Experts of a small language model.
Size: width 128, 14.1M parameters.
Experts: 32 experts in each of 12 layers, 2 picks a token, a softmax router.
Below are experts of layer 9 (counted from 0) of a mixture-of-experts language model. Rows are named router (the router's row for the expert) and show model dimensions 0-127. Each number is 128 + 32 x the weight over its row's rms, rounded and kept within 0 to 255. Numbers have three digits each.
Before each expert's rows: a language model's description of what the expert responds to; "comes before" lists some tokens at least twice as common just after its tokens as in all text. This comes from a sample of Wikipedia text that the model never trained on. Tokens count by the router's weight.

# expert 8
It responds to: Pipe separators between cells in wiki tables of sports, election and astronomy data, plus semicolons, colons, dashes and list hyphens.
comes before: " ", "\n", " S", " M", " N", " T"
router:116095167121095152075173149109132094140091101100160159144101152072113123122128156089191172111140136125066101123164070210107131178130098103117096095178119158199084154091099119189168066144121113129111119142122157122193141108137111149092108074178130190082122152119126126151101095157153117144165070139079107109182192109200100114161130085100118132123166146146148127118141135142116091141118

# expert 10
It responds to: Pieces of field labels in infobox lists and table headers, often after a dash or line break, like Original title, Coordinates, Role.
comes before: ":", "ation", "-", "amily", " by", " name"
router:118167102089137125132141097182130087115100108114116169089067058184138106073086068094132100129135094157115080132119129117127058136145146100097189145080084133186153168187139133098136124178097152185168146173085112031155073116176184141126188157114107151144131146121144131114106149133121091174143131143104139103092134076082145129101109112152123150131136141162108159144120139112111085078097

# expert 28
It responds to: Full stops closing sentences, plus line breaks and == heading marks, as in death., ")., Track listings==.
comes before: "\n", " The", " He", " In", " It", " This"
router:133157166129106122115090157124136101176100091087123083122087099126141114142092143137187132122116124094169207118092124098150141111143071116056082169112137143083065134136089205160155164141120174128126147080058087059149136112080126115170081092175144076103141103125109139118184125135147155090104078136185111173162171108127137166159127109153118083123098112110150116074171115092118113081127

# expert 17
It responds to: Line breaks and heading markers == after sentences or list items, sentence-final periods, and word-initial ar, Ar, con pieces like architecture.
comes before: "\n", "-", "|", "==", "The", "==="
router:174099121045125200133077144082161129158153116113101105119142129090099076180155123124096107093116132120147072090100116088195131107165118134169133147153087132119165082143151103126120067143109157161156175153138140158131100144111145164169161062153213173164163143136156160199160127155129092070092155145137168172113154145181122114129160077122117118118092132127105078112180130157134160108162

# expert 9
It responds to: Forms of be and have, plus also and not, usually after a subject pronoun or which, such as was, is, been, be.
comes before: " a", " the", " in", " been", " an", " not"
router:123108104112103214097141155133104075136198139165151116171138157111099143082185100080091159138126122094124218188072139151147152143115132143150138088121123079104150105123130156132097113118177142175069103150074114093140106149088103201130150131103142076171129090170139097112124169136094132105126169103101160082138104106099102182085114154163166123093165113170119164124078144110188125089139

# expert 16
It responds to: Endings of common nouns and plurals closing a phrase, especially years, decades, season, series, life, incident, study.
comes before: " of", ".", ",", " in", " and", " to"
router:129156069119157128160160132146137126171156108152143138143146106130117097176094068125080112134123155085139124156141113130118142083121105093143148170084062106106095134080153110130110120164084107127143097106097212125082168115090140223177097144095179106121182136097183088116115124058107099084124130142114086148187155143076143143083115150117162117106155135112120116102105111110104108036058

# expert 31
It responds to: Connectives and pronouns joining clauses, especially and, who, which, that, he, it, as in a train that, who was.
comes before: " was", " is", " the", " as", " a", " he"
router:109142171099154091081169155134146179101160162108174113088136170085103092125130111087159125120106122123154171123115099144139159136046067113162118125142139116098092122129151187104114096102132135183074144104150149173077095092159129082153139152148115110159082110160104099118146130139116218072145101154128106075087099094087142172084105088079099159106169130079076121159100183084178117102115

# expert 3
It responds to: Single digits inside decimals, coordinates, statistics, ISBNs and table figures, such as 37.7952°N, .383 batting average, 3:34.91.
comes before: "0", " |", ".", "5", "7", "4"
router:154097102131145098142137147171134115139126149190193089100097072167110172077119129078116131106142153150123173097101072167104118163125125148101121160135137119144078177152093088111125097071086138113149153135125095144181133213136116184080080158067127122141205109115116110095144098137125104154116116129141045176165095122174121107125093154151165133094096111119100142090149192162142124090062

# expert 7
It responds to: Final pieces and head words of institution and place names, such as University, States, City, Society, Province, Thailand.
comes before: ",", ".", " of", " (", " and", " in"
router:140151103123129175105148160176125193137140077176151146128157129128157114081029124152131129186111137104181126130152157153151142141089130119104147175138111144109123160082132052159112111153081152092135078125114149064155102152064112155163140100123099144126205119120159120196132085099120126077124106136090093079106097126133127092183154094171162130162089175118139119141097163129057076163130